Experts of a small language model: 69.3M parameters.
Below are experts of layer 5 (counted from 0) of a mixture-of-experts language model. Rows are named router (the router's row for the expert), down (a neuron's output weights, with its number) and show model dimensions 0-127. Each number is 500 + 50 x the weight over its row's rms, rounded and kept within 0 to 999. Numbers have three digits each.
Before each expert's rows: a language model's description of what the expert responds to. This comes from a sample of Wikipedia text that the model never trained on.

# expert 50
Description: Noun endings, sports nouns. Plural s and noun suffixes ending words, such as coordinat|or, locomotive|s, bout|s; sports nouns like games, yards, Cup.
router:511446495498555458427518491488455553505449560466454537486579434535450572491424535527530491556556428478518449544526511451428531486552471455497462401538459509575533446510575536392472468520431472479522415527469523503578572577628543494460472497444466451566495529505497567561517509426535569427537465649465382575434504523545514453508459614514491492485485494497485482482429551446513490620480
down0:529492518489482489597517443499452469495452607461527531459537531483525520556498484580467491531508479447555543514598452482510508447513529516494446487517533553540465469531464520529530487539464513551495540508438598444513401629506426518453507497492575478451474437549583493513534525499479513491502457573474545468550534554491429394556445537457591525604438510478486470439522437562478500500427
down1:438503519612516487548594503474496481476582440546482451546483483465522528550449452404450513530508522572500465477535479397547577539496454502551446525516574473550426509533507422481524408504488499485545397431471489438443505454574490594526573459446506451474441471435482569566434520442466471460523495487517581565421498465558460514483544492510552512568459506572532532515568473556470436524480
down2:427467550473514582481457525521476474512515530495507506534490405527524517518576485586411493505564505465466488594446564457563438439488470490494532431479520524468428452479543550556633565553454460479391548522585510562562493599486461507487461559525427430563564471480560543458421499499524560540481434481512528565501580436475517539532490410509425450523430510486389498446518582483493599574416
down3:533580537510516548396543516513422500538520542586459495493483494552499488507534542471472489416592406577576525506568486482486522508410513456606524518535412562608568446545526538403429508473504474534430509541468445436540520424394475556559538494471456485494479455488438579488570465584544552473457542513479581548536504562537543477550608502447505484430561412442405517486486456479514497544476
down4:524518499526476479387442462444484449489518523522517531479525422470428533486465547638525439518471510475461434475577543539494550454494467542507502491551461566440552525489517441590482538521580474550495486535484565508516566698525407518530547532478567518582408613560423554486536504491489558535582528608452503592473499494520481445479504506442478537581436516544483549463455493467551541539479
down5:308407512525513519585416575548536461456547495557428459468548476502563455476528525439503502542505565505469380461542581443497437492548516505490476452479532553498458573524552525522430536504480511472499430436561513541544541560561535414489474453468464441493511474509540480520488502486441516436568515498479456542480456398530458504533530502494443498510443397490505584477552605561595414587520
down6:453437578534522606398469494509484535449553498443449430592565407467450506474513530568425392506501499486502532465409478509541430476427469476515501447476493433412506550402492454493521558487490477520526550447504466476454430546502404486547459440458473563516568540525510442457534472582610504462462572500439516445527490498528500474477513415490454564513508555420618516473440475436517597388483
down7:473533459480584560540509482486467450450607484490508590555489463565490489476498539402534496428592600526599543518545504432545483487482517483546449442523545422494477588508549615515441602450446471536497546533567480519512523394482540505502445542413501506518477490443483523474473468441598516509522404518481509509606519515383493483556473420490493473553449522551494469467383444416531512515475
down8:472566500486517457526425446511552376471547495464485414506466527471450539536483556470457466539441540527384488515508482463446560431473473495491393479525577425550547557536476472489475527546501484480460436482575467485486482658481366468476529516376495410429540464578532495515497446516520535526542579570338470530535421471529524434603531544459418498567457557545579470522467482402439524561489
down9:456514466557517527496473520590495495491438480429463532468485528440477471537563489473491524496514612523462578491405481459478581437472435516519573408479574569484554505499421519514419476463484542416540469475551627592545487536463405468583460492512521469503523503551476528577507503485504488482448405467438510482586536470554492493490555529491497427512479541432487508429438516621529459444481
down10:525483594504531435504467455475503531607462554440567507496480606503569373539473565518489463549556501577527493573517560472477567491531622538473539521544498519444524462526548469476409480433472594484560478539606533564419469535503506442420436519612544444530444495464444544511511411479478479607468521549511477493592576553577395527476458576382562583502489515521519465455540462590471540439487
down11:511533472552433549600543488466404424503509525520467433451507422582457533455466519491471579426535467539583481413489545494499386436529452456563621488469468542467508451578566472423465435479429420560596529532486525452525515467539598486479453515461462414425497523502535393537480506474480621549523606510514491594455472571455498520496479500573446525443492432561524447439550459509507446492490
down12:566598576568524540441481482431464520501523551543568522498458473556521464422492504542353534518479447544510427441577521492571532472441518418466510514480512543443551547501490420462461482414487498453480569571563440427553515415600482450493648554432516537484453400441533553462545450535536562539479505511456548485533487433490480480576519535516532493443523466578510528515406398495579505472511
down13:429546495468388453479447434517467523556550395520480571552611548557509521615457457525554494478523477506464427470504586475504489440502535488474455459447432466552506540540476528464560429540411484557482465545537539481501526531453601510527592475445533454556457535440548544398462432496446589555503479494589489471545441479373564461535585457447564439505489530529574495501514548452469465508408
down14:518497472438496406514449391456546452469513451542559498508546487515474550515543443491569536368511543493424478478557579474515408492481593489445483571549553481536475444529436452479498392526413538553419577528532570379508502442502599551498534482464466448528403524371536479458538530473450502535486417488483560468572548552409521512490623491558516467533501453543456470576500446532512436445517
down15:497468522494552505458562519535451498615483527397368571540490499419477539458599484501480473410542564507515477531514493511423444556499473394610570510451509526473507546521505555442566514528523518547520509536556477489536516424519484450620502428460504524570505491561508423504404455537467474538448539458467569468455438521489595567542523402520502443475426521426475498528520453491567489529514

# expert 20
Description: Of and list connectors. Mostly the preposition of after nouns in names and titles (City of, Member of); also colons, for, among, → in lists.
router:470414563514616618459485540496543552531405569461445488505455521535492439427459479491492514431469377471450550559517432449535414590573469494490510459604434484498510422478558536448515508466440470525447426467529549563553493532517479494509474549496449469517492590521535464640500606435492490429499618564521470499489518574506536471535459566544393445528419611465534508540518569485493529463523
down0:524498515545491510494528516586467462403463490556563521503539537630542566502442511439467510477439495487480542515492414510602444478542448442477490481456590532497586423535434548485457420512486591521517533570493520446476444445562417470525500450522560508625514537531504539510528567560462493536473469593436479493552523527454543471563531478502579489455432565442530471486564461477489551521617
down1:573518543408382463457493519385429499512509476484431432486500440472489415493505502482511516609450474526442490471508545432502507514484545494547481513467617510521557518460454497462452477479493571459450452513479463494522501385500462574407448498362440506528496438497439555491516555548533548469593561478427522474420453507359495524559470471490478380476524542578537537506528461509464446560495
down2:537513556481488537593555476503510519440592485425502489486544465463488571542540481505451444496374518533562490426509478523489411518579441508442539524483427513537538474557521470492507613507557526514533527510490476418478485357525436571442644485462551502502505487464567449523547513482498461563459590543490495533530520456493432562462561435565438524452419412535447507451413555422498438424573
down3:606601550560480543529397523454425481492498516530534528542457456399442469474518584473571475639593472588479447508465571484532444531538509477587375516495595547504434486546523453451503496520478486486575475463452496497487534529495550447574476571529545426551503501475573497491444549473477531471462501473532463414530539567552411483553483500561492444505541527453444463437537441564509527638460
down4:536459548520459515512483481532561544446474512479537585585474479480434558419620531496510487440421543451512523441498482450549416427528548501550518521403566546575429495546529641483501493426494554496521492587423475580485539469560475557552519564518533504427453542458520396491530461600619569515500450467526361424509523448429497525509469450467441544532543533546504542404505511531520446564488
down5:469465437502481498535544519500601560474480489437450506491438493538494561423441406425584495512541559502487424565535520403537557488488497545507532535451550554523510399508611537465475549484528495401448464444484465482539498502475493489508441460577498554524555540528475523444559476562600448572431484473567603573476505489384496586565561485500467512410457579488465496489487355435550471450519
down6:476602544544515541401527518482578516544461519566500491457510531491487432382511394511418626524490437552473538499518550504608410495591478498550498544480527455468529468457517531468502500423446392396538540519477509516531528534545533501416555498499505534529505502449557459525476651427446567552470506389515438590504552547495499487533429475520502584513503489560502469429522561447551594489511
down7:589545532464502419547489411494481519493564474527465497488493511436506509542465541489463492525605537592536433563502468441353633505528593574492496508464528521518490465449517499490502565510468475497484480560473479396524491586537443521519550543430488466526476525465411572422535510566449574423459485569499423461510462436483466465485480479529509462530451548485493487543552464498439558505467
down8:516455515393423498562451478405509497588519436464498431485496543434498415483514515539511487557495532555392538581475561485544440477555567471484516529394430524450521456494429411578402489598607466496454499427527459583437486608427510569443450488478399588496467479552517445513430598433516463547460466461526567448433482461496535527573392398468528556544519535481552486572538528485447523589487
down9:531508435445517523443488540514500574508529464593564526535426485509514499412521488496498514555505456486442541589452477497541417498487526496517444533529510419592476450529500589522472429416481494525506467473519436597483543489507551523439508472507549435478415537484440486525503546472466541523518548485451415482468420531447512555455536540444466470487533525533531514538555603564448633566465
down10:485477584558512572508492471545379590479587501452562459539496474480491477479470508466522456453545534461563430484484472475538526542525440480492563539440519530488412530556528525468543540558509510460467457569429466409455504440567519524466454528560376453526517393454563483519473635451506484589480536463472511567522415559471460547504555455541452468492458423547448373451424527435589503498576
down11:484470472546389532405592508474515433494553485528571563468560433522488402460466555607537472554470502369482531530520524569482377424440362562470496475467451421555525486512474599502518556440432426511514497543457547487510448571564465441516540507501473465504443475506398490520528516580482594534568540457509479463502506539427388560450502437514512438589516505533584470452529489493502533532462
down12:418406449509479455529475492473521535430497559489548394344486547548498475501496412512457479539564528485523589564484469475483537511502448489298464522481497492470506470516443562531508499570501391583611569474544464403535541490485592468442531489579497464533486527447458475531513470420522547521506519492494413556474448566520463485494527481407516509562426511458471450533417507497455518576554
down13:497421536587498533520533493514459550480604474464500497522446503535549436462452490434460583462404431527562471551431431434452685557500494439538544500512492409512479541481485417420518489482550575525474554520469514433567511588495394500529445485509477477448520520463573577516531486425507478438523516534420426561586453503481438498456538462525444515489369526430526464464516520465441396439508
down14:494502475408504450539431540497539527387408559437480451580517515547557481495533505474449527459447486519537502503526520479535532579493401426396597442436545507601572485567498504449509535582497540488556446482492514464421512455447553547489442382486493516580465539422432396487496532527539450527412526468493542566434503511559549560481590468449486472497429534520472536494418509512515516527568
down15:407468450438462506492542560558586532494424471492480497386487467548495455471574465515463506488421530569441529506464479513537516491490581494518484476426525472513503457437513492492476564501555486429481498490573499500487508541408629453549433484606617571502505532557492378387525444500558534484445476445499522514435590475546523520548509509561425471534462603487535510579532556552520529478412

# expert 4
Description: List and table markup. Line-initial hyphens in infobox and list entries plus pipe table cells, especially election and sports tables, such as credits, "Conservative gain from".
router:424536555504538567450506544431445480441356542446546525479454525505489500537461481560492519531542479495531485571550504421565479576511435497482504490559442584542439360549518544363473471545486426465497422579515511512592574601546461532506486491504440536507479580471507471548547548480520465372489533556522455589504453495535475481531418570478549468625487495393447531539461571496468473591572
down0:572556595464548507502564539395416500479553503507581523592513451567482537441513491430534478454531433484509476564467556398493552505495499519527445467562588492527543493519471635474489557500498522549436552496535505416596565502502481514575421474393552522557464501515545488518513491496448534455537509516511520519571548509449475485578477502439511476511483424492494499499473536444464437411559
down1:467527516569572624435511576593592493565551362558565527499528430571485564459484588482574490479509523447593406530487449511525534553518464572461499497484529426539490551577466494560482485434507573524474514457492474524522532445566544471439492558562444433573491530457576489521509513535481567591539455528443467547512584484500475526452634473468523504493472519549524583496421537456522553470457
down2:510515437517409538448475521548487659493428468514583429462460548463402497541452517525462576440531527575490522495510463572523431539533491513532557512457393573564459458502493524484569458505559402518563540450480479538524427518503498414414541576440452496575572534482540467572463428498558451540560495411447473534600406518509466502452466433488416483556534491434428443534509479526449463444436
down3:460551474484470513537513537629491420531489567523502515583538515491502506475498496499527525499530489494555523513489500547567602442455478419438414513471494459428505524443530490489505497488434418462419539533412527482612450443630464461525485512485474490533404521389512488562574482459522567504465544409514483494522544629479536560453496521576523484572477516553509632468440456493578514427465
down4:543432612521561507540562525553467483475523564556522488450476556365491505463495421568463419613521515545455511447467491509483513510506529475492596515514510485457449476559520485520487447461532509513534529507420537406519560601463483551411577518479475537520595514486463519613455440612465457536530526511492505467462457509573644459484470544495477566498500488574518450492439450428417446576560
down5:567548513422576579484409495514518545486375533479419456514471515512615519541490490448499544476549557595508540431519436460450436546590493503566434543624459529595466529600460440472465469471473536480466471476561501469498518399489546437537451553497533490535565513493451528538494486578502485457407600555460380479420446503533367475532577537450448499517507380492499535492473493514493464515547
down6:516516465422572410553463508516526493502499581524555508498419489502421476572461491515439474497508533495479457529481453496535525543463553486452506509488529476609563534495558479486507510528489514497431475498448476583510460421496507413445491479569527570548517475495445455515491478442495575435579540549536529524429469481637503512437520564456507472396494518402531500498470525397449486509457
down7:570597538532495502566431543413595460426419524505470508516492509516464546620458506472496458614500460513489473597572486470467516557553517386515484498497529424395506496469553491449518436519357450470480556580544519471525507550409474481506500531501411449557560567504529525438441549577505545460462500631444505521471433518443536511503494498579592444441494469606463455471482540445470436554540
down8:550575501507569461477542595584476409511512477554482520547567501547540480475560510501507471554438606518614503473536457525492438531537471512596512507373456430565451528454526507533451524429524578403536425517481484522464411364506493566498541555544571455555506507412525412502377496522513528480487386529492562554579448476509521467513453461571452441507471497597447543600479490539536505552504
down9:498588425566511474522501453568411551427484517480509482479428530559501502455591455476601462505527551492446474435468619473557454416514496505449501447532516462571602558494569469533504601570545450504448468495539546452489605517460533427582551536521477485378552489516544446522500478611501511518522532527463438497510537473455592487607513564545479512466509522525512447547560466533492523508527
down10:440493498463438539452515444488492492487495494459545566528595469475403506428571531473611512522548514434475541521540508495545565517543423479467446511545569515519545504555515532441555420572420493486442495570518509436608568552465502493476518517574555554549417535584535552537609501500543538469475505520492424645588547566407449371565436529542544558539444464453479403517485459495484439535583
down11:562578557470544502422418467523483461470464465499522649543457446537553482504566523552470562442431504512536512445508500468379423538493502519425484469503536574578491441500489502540585512547502453500487539590494531465490492459464511466533528410487584548577472479448415440551586544590474362438563537538500538519477396525541494490562516469554424501487591459479498488390542527634486535431581
down12:614509489479573506504557513530504529504553475416448570468476449486501510496407484502415448460569609568527454519498423489514534445548548530476543502432627542518533505430503536476520405589471475491425465498409481501475465433532493473528465441505490570477431520404449525496417576457442575478554451546584470524433460500503527467506509474514576452506527480499516367549421463541532597545532
down13:427463498588554631511539533499501498483535512517513534528496460534483548447547424540563562446530478463516449554583408505504528498478458524460468506607500455453487505552487598464483458517423391494454517496417472401511514433529513473408467385502457561558480495467517466532568547507546554561485438487487408566529561522519510473476551547517581520541536525500553486459474512445486518525416
down14:441505464441567485468529581630504498500542510517501416544567553545499543539492489501448486430458608522568520477504551527464454577461477502544600544414352504522532488490422578506543510514478567524450592502416537515449483321508499503532517468629476403564551414479578486541505500514576521576466502542370480517645480451556552506519523486512545490587472547497493466460502476475511508464455
down15:405486536453490484538534413470551419484553488565472547477492530533527492519503472463541402446545494511503511479450414545537490407466491542436476507556531487543511441485495593448458565535469566479538447413517460520377517512510511471591495468594492424515437467521534552454491534495575459542505595561513460554474478535455454575582544480537545467510550497585505490518541553473538526601516